From a checkpoint of a small mixture-of-experts model trained on Wikipedia: 9 layers, 32 SwiGLU neurons an expert.
Below are experts of layer 6 (counted from 0) of a mixture-of-experts language model. Rows are named router (the router's row for the expert) and show model dimensions 0-191. Each number is 500 + 40 x the weight over its row's rms, rounded and kept within 0 to 999. Numbers have three digits each.
Before each expert's rows: "gets" lists some tokens that make up at least twice as much of what it gets as of all text; "mostly gets" lists some tokens that are sent to it at least half of the time. This comes from a sample of Wikipedia text that the model never trained on. Tokens count by the router's weight.

# expert 5
gets: " ", " a", " S", " A", " p", " G"
mostly gets: " A", " a", " ", " p", " f", " S"
router:497540550555428478533509446525411534550469466516522504569475476487531470545506423490456510433584491461483472538537500543518580476496461556532515527510533505497503530458555407536506442467514511479541519456516494527468458437502498530537491547486524451457524511455538434445577488520497580453502537507453517526477571516458547532472519457453498453473519517511498470476565491484434499559490609484523427448449475518550554523457472543489471508421443486508519522489549568467533497568513428445511494515429575434467495432545503487474493544492521539507500492500515421594501464475464507532

# expert 11
gets: "re", "le", "u", " was", "ro", "o"
mostly gets: " Ro", " He", " he", " pro", " Le", " be"
router:518533503527446373485453563502459557522432482466489558425489567483516557552492553517509546508512508453586477437465508501479533498503407413517490520520543489549468531484513465536468434480506518537462514538442584472505538497421508438449477542402439461497500525553566513466508535538502476489501479533504526528564484493421521516446548526506458488483564473472476546518480557505393479435470576530451444476528516529491504525494460501495513508470467487548446505514468444512471520514452458510476564514507503466505509465509523538535524449512493475418445505528453469570488442563556459524

# expert 22
gets: "e", "c", "k", "d", "t", "g"
mostly gets: " L", " D", " R", "ation", " number", "light"
router:516492568506451558516472539534455498548370452479512548497515504483549485461497489432502556597501521488471486545502527442489549419513451436478529562492554497497437570558558547514565519508380518463507557518512461532496542500542511467491496513399554543487520469468519434496567480564476472503491506551462477509484455495497498457433492528426527472414574508495478502517490509572532535509458516501535531479521524580462475507522457481522444520479485463482481495476468527436495461519540412459493492517483516487538509448484587482483485377539583516462525486508502513458475489512473493506

# expert 16
gets: " the", " The", "d", "ar", "c", "ist"
mostly gets: " the", " The", "The", " New", " February", " January"
router:553565460432502429562482511513443480479464506498552571490473571497504561473532470530553485502471484577501478508448573511433529460413490466542520539624535537500580537454532441535516473560539446491453495477506494470546534455529428560441525537485463510483473492470492498557467482537488484525496525578475476473469454521495556495536474541485475500427473524438477483512550580500485552493513529480460531548494476463504458485544438534551450514449461490512484524411490471416414479533450489472472477471515470522462509471448486479489442482491445487560535538445569498569519492534466427497

# expert 9
gets: "g", "ri", "re", "li", "al", "l"
mostly gets: "gi", "g", "ga", "ol", "ug", "ock"
router:568570565433495492530561528560489537530473509567536510442528502542521449553485563508491479552489554490529456469451502513468439490472434555408529484501535474435470507468456499557560551552526505502501533558430581534515521508501405555514481516483476573502490450431492533581544451508475530504531493434494491497539466520507538514524500591501508538500499482525492535518565498533506489516488604457530414441461516533501471530480489547511521482465512560467520579444433522492535518495438459496502422475516440496513497485477462483511475480473523525458507510507470601588468494446575469533

# expert 6
gets: ".", " |", ",", " in", " of", "-"
mostly gets: " in", " of", " with", " on", " for", " from"
router:562507475507428495475541541547498567460475471513556534538543568567474507521538553466499503472534550566547532509606481449469505453518525523469532519530522477416515472506580441436589466521558488511471500492545524518464390465478449503455505471537462497431458445489517521461547480505479477503549546516550474476499462561440527509499523566504494572472534535510451492524502480578535539461593474545538458544505446519556433533518454458554413539511523497512446539444492534443492562524503573492526462483547502510594446492465488516496448480490504517539487585515498545491478499506512506486

# expert 0
gets: "s", "es", "il", "as", "is", "y"
mostly gets: "ers", "les", "ations", " ex", "es", " States"
router:512493584495479495526562489522493505425542483508461472458476529502517501458443481503523587523485555418445491485503508499571556525509429512514494440535461547500566526475509496474470538481483606491471462473557467498458529472485395460497422486464540452501484494456566469494504539479506486536524464457619570511516543434471547498475507566579456460401514471529515526461463493499470445497542489594539472522438564490501556494520499565534535479556487505535543503461439555473494456554496492575496533462502487514524449532475484506424430470432478481514544534502456521498485561467469506463

# expert 20
gets: " (", " ", " S", "'", " A", " M"
mostly gets: " M", " b", " B", " K", " Ch", " h"
router:551522445447462552538419537512457529506493478566514544575515514487579510518447496423480519462550551451471490544501517504603529486499437507480560479545473464470524475501589469497531525426443544447460453507532534499509495526522529551538422501446459487487511492523572513422523492544446514507522475436506435451442502519413466558481445492465472447499554499495438554522509512463436466524439574476542499505504481549502476474551506520495464456459480480575454517487484482523448469506456442413596501460532530482493506469500423508565484507554542529459489507414507472517519493502493526442

# expert 17
gets: " |", "a", "al", "o", "i", "ia"
mostly gets: "ia", " fa", "ka", "na", " Ka", "ton"
router:483540503487465552487518457527516529500431500536569507525506497535540584436520481544531500588533517512472488463523489467520468529494571524490510517534554480471503474437427490548461502510477470500511448497508470528501452511454465546472510462477499466445510468527531561424523574523450527484645479383572514505491513558490424493473520547512466450597522470507466543516501552547534607447553418463461457526459463515460477528483496533534516504507437528536506550437533585464458520521462500467433430506520466467538521507487505540471494428454511457456505551495437460549481509506530514471

# expert 23
gets: " ", " 19", " 1", " 2", " 3", " f"
mostly gets: " 19", " 2", " ", " 1", " 18", " 4"
router:506516466518487487492484524465526578510529463489510475551501482514529555577494526512491510513477531534473456479535501531500528552433498468554477501453517446483566566494557455482587466489512534477475495556519550519489537492496560529452454488534516500541543530460500529436515547510455580487519517469506497443470471528506479578475482500618490527459511520489568506395568569544481446534524646476543434513490526458478564466547556380506524513546486524508492520519463505506484411519473441486462499474441484520474508544519589516471461502529475492454512569462468451552427485517450505438